{
  "d_model": 192,
  "balance_bias": false,
  "norm_eps": 1e-05,
  "beta2": 0.95
}
Below are experts of layer 2 (counted from 0) of a mixture-of-experts language model. Rows are named gate (a neuron's input weights, with its number), up (a neuron's input weights, with its number), down (a neuron's output weights, with its number) and show model dimensions 0-191. Each number is 500 + 25 x the weight over its row's rms, rounded and kept within 0 to 999. Numbers have three digits each.
Before each expert's rows: a language model's description of what the expert responds to; "comes before" lists some tokens at least twice as common just after its tokens as in all text. This comes from a sample of Wikipedia text that the model never trained on. Tokens count by the router's weight.

# expert 0
Period-plus-space or closing punctuation ending a sentence in prose, before the next sentence's first word, such as ". ", "). ", ".\" ".
comes before: "The ", "He ", "In ", "It ", "This ", "She "
gate3:506448437464479491477533458477492505476493525502530520497484508500483502509468506501485475500483481515506532548464489515495535510522469489508498547476471503445496525536492493525478502473495512503545472551451529510515464563532527508478539488507514483484491488517517494502533513511506516547488508530490497520534497491527519537464514485464482487484499507502478453479514461468473504490470506480506454482507461470477520455559538499493473507497520479471500512488497519470455518491512517449520515501492541451497493530486486547494531479447520488471531514480479493498525487499515454482
up3:496493493475453481521512498469496504486470488492487502519479515536501481511508485536538490518474511509499525496493531496544531491500526485506521498462509487523492504458490455500498533503444491480464496427545494511507529491463468476496513507500493506478486529521482465447509482453548509464517535488494507513542464469490535507550504503479492504520494451478525539503547499525500516511487485506508523466517487468494520522484530466537522509499462474509476450520532498487512491486497535490490523498402491476525452481467480479479544535460492511520503508470483531484510535519495485533
down3:532499530468558508515505525505462504492508494463502487520524453477495497480511536502532474446522525487522462477482488512502518509496507502513470497537448516480492475509476513504506520474466471495559531513490481497497470463510460510491501523485496543502488511519465493498505537477475509531512489538498516510538488513493513516536537466483509475498457472522475485483550490475503543479480471487518481491509490463475504445530534496517470526528522524506499456529488478541474509507503536506542556555507501505493496502488500506523490501466494398507493491533504483473451462493496488475

# expert 7
Single digits and numbers in table cells, month names like December, accented letters like é, and adverbs such as subsequently, finally, later.
comes before: ", ", "; ", "–", ":", ".", ") "
gate3:447497445518533516480529475478509496484497491460549496485512492510519551538473497452521515500507503519516454487501498433529496510534497488473525511536445549482498516515486544470476535527511519511543512471465485479474513533517503487512532517525520534489527494512476514484501544490472494495495466507483516477452510518440506512497506472483481483508541498531507524485529515541521518503498511494508539515503542490521514494506506479470506498493516488476509482506523495467511458506552550476501466536468539507456545508504534523488494502459504501471470517536473507525524515446525521500
up3:543475548495491471538486500500461503490531481522480504523521455478501447483513503509542532514521493485499564497512476506473516491466486488500470472453560480482524502501539485523510484498507522495487501511513549489534470456525517504527504493468480477472494521518540469483497485506520505433498504488533474478545494504501474497505504508479536481538497586458467497486486500470514478483511501505481503478544517515517491548489500506517508555516438508538521500475458502505528559516476464539497526496539471497515464507491505486536521484516496535511518503529528492499490510510488501511
down3:496457495489494506531506484483477501506545469469516475517466471510493536476508467511501496550490503456551526527488505493483506494519530508507474500506500495486483519522510461546519439517526505522494503487496488522472476546515499487500466488483510503492496505497504483517509521490487527468481492533547545515513465490533589478496490487455515504502494513500475466496554474526514499440508504478526531488528460531522493468518487492453495487478503470492548488515532514473497462473483527476516564524501497517498473529507497498516485452501534498550503484492481551507555517460485519547

# expert 16
Capital letters and word-initial pieces starting names or titles (A, Pa, An, Bomb), plus single digits in table cells and stats.
comes before: "| ", "-", "|", ")", "uc", "–"
gate2:482487520495515502508500500486470507460514518546527486506482453514465518501539528466453521521501508512465540516499518475486511499496462470501508494462532511474472465542477455483483461522521502453461447488542486482493486511530512491485457471561518492487507494505514521467522506489523516509478499492458539448473486501490529504518495491519528482492465503488490515514485528577539555482535524521497506481515532516511484502475508515495486478483505468473487513515515509502440538466537493507492511544458514508517542534510530466506506482505454491506511513489515521487507493461562517464
up2:487534549507493506487473510484507495486515486500478544503499555484530503505456484536546499460478449497494455479464512521539470492467521532533474497507454497504517549486540508472518512493466484500534522531492540486506503539481488485492481538455541483497489500501516501524500496502496476490513507475512481541475478515485482524479512457482512513518518502522471491565517464451513490521493501495494530505488471484488550472549500488530520502520504523481520518473517438471556476535474518517488503486498525499494481473499474527476481545518503496478509468542507492457492545477445495462
down2:522520475459501509497507456511500530505509475501497508492474535512488417544519531540488541540527484519491500503513485509483460521541453466517486534469530485488490481459516492486503556484534498497488492491490479475491505503494501507508512504495485523481478467497507562539502494471541543479473494528525496519493556474482538478512497530519491517522464503497532513459479552544536471512505569519503572497495493499530524532525511489520510468511506509492481504561545497475510501550506534500475505473480521538518482518485491515511493517515499500504524505507520478479491484510486526549

# expert 3
Punctuation with no following space: periods closing a paragraph before a line break, decimal points and thousands commas in numbers, and degree/minute marks in coordinates.
comes before: "\n\n", "\n", "N ", "S", "5 ", "00 "
gate3:468481454498524495472464483531498498481514508487512464533495574486500485528475470488491493502555494515542492508462498479501515537492509495477502505473496518517477521527476456538514482469538493486543516497481511500493528498505491484505532499452517529445474496476526476499505448479568547468509498514479542482510519497527528516479503479442547484518481502516484484507439480535455487487497505511522478506458546508472522493489504508463498497508552469513467500493487484493522491515508472498441503474514535506507505505496498471481509486511477472447511533460506548484515501537532480500
up3:481469473518523469480478486514469518468515501511496436498483595506503475514479489492516490496542498530524491509465508488509500549488482515498515473527515506494486498536494465517516485479540509512543515480488478510509519514464523492498506505456534520448470483466516488484518462469536527483495498528469535473501490510535511517477512462490544463498481519511499526469451465574458520518485479502492486496490536521502512484491513516463521512465566462527485485503492475496500487487496451470481508458511509533518512500516487455467488505487487486436490499454514546482524500509510505503
down3:520477484493462521506489503474530514524518460510467495488480491495478482514491476561473534511447493519493481471501466496482474508491493485511501460539515486535514493502498502489516517490519497464462525509530514576519468509504490502485530552476487486511504455488467472511476490537504524432496483504521505481547476486490487477485474493463508501474503460509514498463498496490523482493530521458539535534493482535501531516501514485491493465469541517486478460518540526477493544515495559510534521512542430495520491485519450468500496523518525532476523494487450520508500468519508495549

# expert 4
First three digits of four-digit years, such as 201, 199, 196, in dates, tables and ranges; also digit groups after decimal points in coordinates.
comes before: "0", "5", "6", "4", "2", "3"
gate0:494554474493485528511486481497502489511507491554513459551482513526486493465485472523512516490538511506502494507495494502512531465485478509485502465477491518501521488498457472465536468503451471519494411514514513517506498504488538563508517512522511528504492488521532490497477466532515494493483476479479491527473496513508510569474515535483531545525473490519481505478547498462527487494518525522498497523523494471473501424505529553522502486492479526519471478503479469482481501554520497497483497490491499540540495530505537489520494500526485560462527468463501501502529493466533519466
up0:489444491488490512477534477527518506499486477475514532465513481495510522521524525484489526500487531482470497509482489509502462491495512486525501558507480478497488514504533545522479544528509515499518547505506470483502508490518466452512495504507502465488527547476479535503505567471466492511503482510529504466528508464480498419521491454475479491463541512505507497526469509534483539476484472456528485520474512517512504528473480461482494482508522495473515539497525542500508514456463513485514480526518509452460492508501451498484521489482481446523448542525492521515501512512431492496
down0:535516483526541510492510520468515508501490478494504504491505496501465540501498486491574512468497502479542543510486537483504492510466519467493479479502489472552454438560484453475492508512479503464556498500526493495450504485516493481512476488510529519521484472487489507526488521515461504491527539513491543482468458513522543481523496482487470479459468479487497515519473532533467457497467468519485498503509493500479476453495468513483491527524492497538497483506491462526483511465528496470499542521495465555480521539485526498526515507505480517468470542495519503519511498531542558506

# expert 31
Words opening section headings and infobox field labels, such as Society and culture, See also, Personal, Species, Preceded by, Track.
comes before: "==", ": ", "| ", "of ", "===", "also"
gate0:477509498503518485457517523499531534508498441435530516494422542507482522480478493490500485505498531507493515521499486543486504466530507481514446529464550513505515552473523496516498462475514482465519493476508493491501541494551487481496482501525472502470463476534523488506501521511545520526554500510472497530511528504508523491503474533488500502550470469489523475507477503456512510519489517486500494460529495516463490529520492479473510495525481501495499502435501514502485476473487502474497527532497545505491517475498507540503467505498455501464524526505536515534508472425518547521
up0:478491582451496484543505526540480464535477544521471473515508481494527501482540489513483536474513485495528480469526498522504496513503484471523526463556466471524489461478471493504460524528473481534490533504490510540498486500492541572479470533497470480538507530506511499477493517485509474454512534504482528490498504497493499511520501508509462507454551493525505514485497542495493544502501500487497505496478506512513498484566508510499498558539495523521521516534520471534495476525470499547488497476527516476523472517487538532518493541505520523522523469539489522520518465512497512500
down0:488470545457510514473560492515478518500473532525506458501488507494506492523543513526509528463534494506486518442493465511500509508526497513498495506481465482524518534464469535501524490504516506479464518506485489504520502466481492495532500457458506520479480508507488545460511513475513482479470514488441517460476525473470483479521497485504485510522486488512494529464539473452530550533562513549450484553547531503502542533509499488503486479510472526504504507510505472511517508490501518534485543496478551511459505468530512452479494494481469527480473500496512481490541483521458480507

# expert 18
Whole nouns ending a phrase right before a comma or period, often after "the" or "his", such as year, death, appearance, campaign.
comes before: ", ", ". ", ".", ": ", "'", "\n"
gate0:520485480488552500534535520504455527481509539458462515518499505445456466485497527482472475459473514484454486508539501512472500524513478502543513511523518502468506500506484476483506522498482474504505488510517504556539490482523501503542492510465510540500489466494523497547479516547495522481468504480502493488524511482510509520507467464476522508514508492492526515513485511457522494557503471529533503506521512509498505519461477507519551489507487519474494479493529502539442495517501493506502494510521518466474500484486504513500485457497452554504465539451539535456509411469479497518
up0:492504505478498467502537488500532507477516529464476533480520545481485453521507489474482502520528500506488512527509502487479465517531484519518513547498505464460502534481520519528502503532491516486503513488509529508513526479485467500497485492482502507511500460476540498530515507495457500450446497502467513489461530439459522503487441528506509506509507473550531501509486488517473473517512467530516519507523509489515454510463470447507481492560514523507514452523504515552515488527532535493526505515454523510522482519472509462457496498517506483527474483461505487440553458482530497457
down0:497493452510466522487543522519507486500520497511558499471497459509511507480470450478566531509526502553491500498498468506479510523480481477478513496476486510506484481496471467488513523443498479497507510502543475509507466507478500460520476536531503486487491490524472540525473440483517480537537457505472490485537517513519484485486493496499537470503518522511504464480488502513489501504503506475523487477493475501473428514522476524468500475481523471533511470496473489467463538455504481526519463458531526464482492545461493515516492507503546499503499553534467512460471497490483532546

# expert 2
Common nouns right after the or a and before of or in, in expository prose: population, role, number, location, production.
comes before: "of ", "in ", "to ", "and ", "for ", "was "
gate0:469508462481528502494518522504524476471500562484511494531479529573483499539504449502513494526492496486518514502489504476524459516503488487477571515514490482520507522477500497490515495504499480515503507498551462528453472514508523490467497579564452506471488476494484493510472529451491494521493451503485529480503534464476530442499497509507523483501514497510507482532483521489473483468492512527493518475487476492516498482464465526479470457523549482497495504529493501451501519499538500511504544494472482472547473465471529466500498543508459515508483516499519531492507482502527520530
up0:530529490492476484501494475447542505532496469532481527459534463494513475493520512468526512509459520494448513513499492544483510464523532492488485502511513475487505494503504486530471520519497520493512481497450505461508463499522500494506484460425551519522472552481481492507504465532492500492486541513521414516520445516527479503502483486506474535482502511513462533477449496504532473523468463478514457500544499498443485506532525496500506518488473474523509490485472482520473512512509512510480483511532535504443517503518471525522491470509522508504535533512526489477502532474473485483
down0:527512559510509488523443504532478529519514476488509476506501492520527506523485506541506516474524500495500504523505505548462517450497554487504446476508528489478493479484542513515455476494563517480509490520473524473487512495512501525478503531539504503492487500516518519473496485488517488451473548471499492520474471513525505545502551517464503508470482517515503458468553503532523482487524548499503503468517534472456466475462509481486485476513473470467514477461522478488516471484516533490524459471559525492494552525510513503492515470480472538473493512515530481481490511480509455507

# expert 29
Commas ending a clause or phrase, plus and, but, or and ampersands that join clauses or list items.
comes before: "and ", "the ", "which ", "he ", "but ", "a "
gate3:487482540514525495473484503497520470466493504481473501480536518477456503534488512508492523500491491508522496477456487474476476512461481525490532467537523524485515525534509491520499492488534467483520515467532494527533499459517483478490490531487503523541531474514522506536506542500520521520467523511500495537473479519508512528462472455519542516522459490456482443509499483469530487477469548484524515505516494528509499486508509518439530534540505490529517523528481493517499457498540509490518537495455517504545526531530441506490466451503548522547508494523457491457467503497518507503
up3:491523440501512517505498496483497524534469532527530527474477495512530481461497478473516492502529473501504498524512529500482521454526508477519469539448490500526479493457525502502518516506478524501485491536463465502497497528508539500494497474493490500465460507490487515502478467536507499506526453482524494483483562482486515463544529552450454507497515502545523527499505521520517487490521474539493511532493518504524483498516506484560506485480498505474480480470517474456481545493497466495501458496528486503441480470474528480490562557507456475506476509461553522529514503489497509467
down3:500487511488523538475484461471482520479512448449452509518488452546514504481515484513492522528504470483524439486515497507516471482481529477549519469496482519498466500484472468462477462505493469514500496524480517486532526496504526473548496544469524490504472471499513494475518504494517528452464539536482515497503485476540508508513446483501466482437522552489492486482467494489516462488537493503516455518489552500478509494529494494510499531524499512530499448570497524485518491519494480480516527491534481513507491464522524512489499467522472533479524486488501524501492486494471452539

# expert 23
The verbs is, are, be in descriptive prose, plus No and opening pieces of species names and cells in lists and tables.
comes before: "| ", ". ", "a ", "/ ", "used ", "m "
gate1:478473475490480470525503512530518510503524491464492519514483522497456481511503503491505528503543496480505524510488474525495522487492517528501476478491479480516529500558483474549486492517511500510499484505529535510538519477506468502472474493532553504495500522479471520483529513514465517516505480527494510465504485521468503476480469492500522544509524543542507545493513472525558488467521502568476561495519497481506524506516497506521496484489547517540497502524522548556459545460524552500479458535473510553497519450495538482510530510486488527463501545496476493542468487475484519516
up1:506498487525517506500495484496480505532478510530537484494497500478515499501472531488471492450486508531505483465486516479475506503534523510478497509477485493527489521491477545489510483509521477473532523537537458441480448498508505536500518557490512517534493494498463458479493485494489538486505509513504526545500505465527477513466520523463478509512458496480472513523504532529527455540491523498521491459509531510522466516471514473507500498510492501457464484462486447487459477508465493547494542550485529464496463506499516489507532505469450450510543478511452521427493503460497503512
down1:492494491497466524511519475501458505477547499483480509505522510462443492507507492510480521473539508473470492484544525506493480511505466446503475499512524513573481495482524458475503511511533484529550539519453459542508501488490541502486501467483521489530493486514512499502526506493501512507525509523509514494523471500539518457486500514476511530472505498480455509499505486548516499517504476527452511480490511528504486544539514480494486520465424497549542542486514481493497535523547469497514474498539494529536504461524537510489504514505500546487505532460515470511542529535524525496

# expert 9
Wiki markup: closing pipe at the end of table header rows, |---|---| separator rows, == heading markers, and opening quotation marks.
comes before: "\n", "\n\n", "See ", "History", "Early ", "Career"
gate3:529488531491469509473491474479481540514522469467521524485481483503513465502505466522516486555512506497518531502496535506515471515473444536475496482473502507534469451494494483450485485514492484489487546467523532520497489484507522472510526513514538504520452478470537489489515549500496501475504466509520502475448529514497501521484492464487531481464474481505508520472505479484487507511531498488508459473507499485548492529503498518501533511479449461502499505464534533462493542482498461521518490473532488525524461506499456511458543463502469442490532553501496498519547542466530520492
up3:482480499483507482527513528490510477467482550536487487516519511466478543509497547467460499446483505485517478474508441492501493478552524477500515495536484474475540552504482515561510543486501514501523460539508489477497499537493484502500469475508464503464532496522452510511520480497514483513530553524483486523547477503517517496519501514518440521525524499510502484504500518527497514494463504519475534511494494528461505476497500489540475511532547533506481490526468478529489467529505529492482493505470493482499518518484537499502438510503517564513450447518483495475465472524486482486
down3:498498460519514470523509487512475481505555476513496524534487529536527496441502516453546499481475507531485444499517506477514518493522475487508473528472496538481481455515523496506529486485495535474505517526486527489478504449461479472521511501465507499544479552472473506522488510481514525508509530476486487497501538524486489562443489496520511444503493518505529509511530511517526491532520498520506498462479448485506447458502509506541522515474510483501504549497533474534512498482483488517545474468512494520500489489520500488522530457554440517513486486500473495492505508514444533519

# expert 24
Pipe-plus-space separators between table cells, especially at row starts and before empty cells, in election results and sports stat tables.
comes before: " ", "0 ", "1 ", "— ", "2 ", "\""
gate0:562537541530488490516499506512466479471518534491500500462466508493505453522498527544461475497527524485505527482526484480496522505512535456475489512500502485548533512502523521497532527503461506499483508481569535494528520515524518487487451507507526492518510536549506473545497538507486506494524515462465490493504520510490488480502522483514500499519504479454492480467456506501543493521525482505507518527497461524539490505491475481470448547508502490560526512522539502528517502506517502563514497476512456531504517503496545556459456491540497516500510514528533500491505492490485484545
up0:556521537528485485514497501502478477466528530495490502461473503483511454516489532541453477499521535482494524473515487473495525519520530456477497509503506485541536503510529524495534529502463509501480507494570537497518509509520536491482453502495529500507523535549508466531496534520488503489523518468461501479496512509484486475500523487515488497518510471449496480471443519500540493520521486502505500518509462528531483503490479473472442543517507490560530508525532495522511499518502498569515502471514452525511517510488541558467455496526494522502508514533526495497512490492489478548
down0:505507463482541507474490460523521541500473518465502523482499516497510463497510496484502499586508512465513484511459505493472512478490500519519495552518468482492529478480508501502519495450506546518479471543479541515500474459543513491498465496445491506488511458512511511494496477493502503502510496508542526505520512478519499481483486538538527500501486466541521498473477522509449526486470561479521480482526512546492548491481501448503529490482517538495495512499473519530532532530466552448453486494498511511540532491481514502539515552460489512494545476485506494504499508493521497466

# expert 12
Prepositions in running prose linking a noun or verb to a following phrase, such as to, of, in, from, at, by.
comes before: "the ", "a ", "his ", "be ", "their ", "its "
gate1:518451520507475522532469490501449507475509496521482482526521492482476514469537568541499467518573490504504491506532484495508510493476463476492519483510500506450485462492484517496499501506535488489495503510526462493467542487501487526487511431530481515475528445503466509522492554488514478505521515527488487497459474505514523486469508473469485479460495490487515480490466538494539509478501471495521515477523458516491516486484511457526512503518525538474510450487510529501501495500448449511510450479561488541483539504524458546487509482458481488517475510483520490506531493495480512506
up1:499464491482486518521495489479447511479502495511485481520516481484479527452499556531477456515547476508513499509512469491495520481498459461483522468511475519484483467506463515520501508494495483488482502494513440514489532480513497524477490441523485524456509438505467509536494562514524490493513498518511504541466478494516522488474547482470519510518508494464519470462493520502553514461480493480502481492510448521491514481457505470525526524488515546488499475491522535507506521516474459518514472456558480533468555498532491550483516487454489501503472527477515493503533482475476509497
down1:506570431510484469496484466493492489518521488505527497519482533503474464494501560529535516433533513503457481506481515522500478511538542486498531465466516499500512500478462497461512511500499540460487564551483544489499491525480475500459506524478497509537475501492447517499509511489487511510504514529510467462520539530482497521519500535493467498495519522501503474542511485479495494486478513495492528511469503528471494526533511484549511458502503491530543530475494499483456458470495520451504529512521530485532498485492513482521509528495522463504514521557490489508517496461519475534

# expert 20
Final digits of years and numbers before dashes (200-9, 179-7), and mid-word syllables of names, such as ang in Zangi.
comes before: ", ", ".", "–", "-", ". ", ") "
gate3:539497504490524498474513518536506529444463510513551515505474511500479478538517503504486552482496474519468527513511485525525466524506464511514501569479496524468483544443513498511501519510482476449496486513489553480501511512491501499470507481498509530506458497521501584505504507529504511503460518522500490493458516507536493481465492485542502514496440506515523503478500549526538536497518491470537468480521480505544494498513517496521440522479488505508500545487492519491515499465542508492524508506482492541504522470553487486472513519491543520522518508525457485499559486473509473501
up3:510463490488497482511500474560474486545473491505475504513492492520537511458502479485481465558513542536496475484490545481511493519454536517505517502534533496514533514478527467518511533468511494483489490495520500507508481528478462517494495521532522454494527528495502450520519484495501496471493528462492526541537504550466479481543476574482489487503560523477532463486482496498533481474513489511482497518522533487458516534530492513488499501464587467458528469540490509510491514514516545486482517482518491496492502517475477482513491485506520486507504503489503480484469479550508542499
down3:500492465472460468522529490481476487489499494494469547495477523481533510458527436484460464518527521493497504530496519445515538515501524489505525520493462465479568511483497502483520458496521492485468500514516553476503504502476488502508531474510522480506485494502505532537500517518481524518506533504477483495505532535506490474490482541500515519557484502502485517510537518520503474477501501512482522492521522500512489498507456491500506473523512453523545481481497547509470479458483542518489471560479500493550506463504488472517528478544457467495487486461514471537449474479561532494

# expert 15
Newline and double-newline tokens after sentences, table rows and infobox list items, before "- ", "|" or section headings.
comes before: "- ", "| ", "==", "The ", "== ", "==="
gate1:448519495460512484488523515472472481518441455516494506506488471544477520511455498522550497478527499545518465460482484459513495477484502476474482527491524498478493532463540459515505522457468504466493528489499461540499485531495499493492489499506518479502495473500497470522484513481521483534458487493522526498514472516509498465493527530515510513514490525502494457512488494530502460579502481523449513536508537521482474529459483516495496509508512518515495478511521451466547519491509492490459514520530507494488528532541516472503530467506506507533500484525523578483463543502529512510
up1:472465521494477548465506529517481474497498519503503448487457537484523499525506486530482539491533497528527484512500516515482501502496519447495508483493506496456545499515478517546471465466484462521504541474472458525521481492511536488505544504468532519503516458497466471484476503533506524498476454504496525480520493498490498462501483515507551508484489496510507461464511520538483465546522504522469486526512525503513526522458479533528487530500473468497482482495478480458532483492501449484425592512502508523469492499506510509484478478485535489484519533519481521473492513504519498532
down1:513484519484522465517483517483517540521510500492442511506472490457524490485487500495487467506485481566467500488499508523493503484476520523520524446545536511490502514511518491505461497486544477478478555471515498482540500507510504502454507473499476468499490490479492465477467574472537526495513517531484491479487510501477507505544502464480505474460495464527448443474510496453519511504513512535459496506478516516478535489531498475515526456475514464457526471450523536518494470493499465473497490523483521480540535503489502465549508485493463476480506479511460481501487518469519487523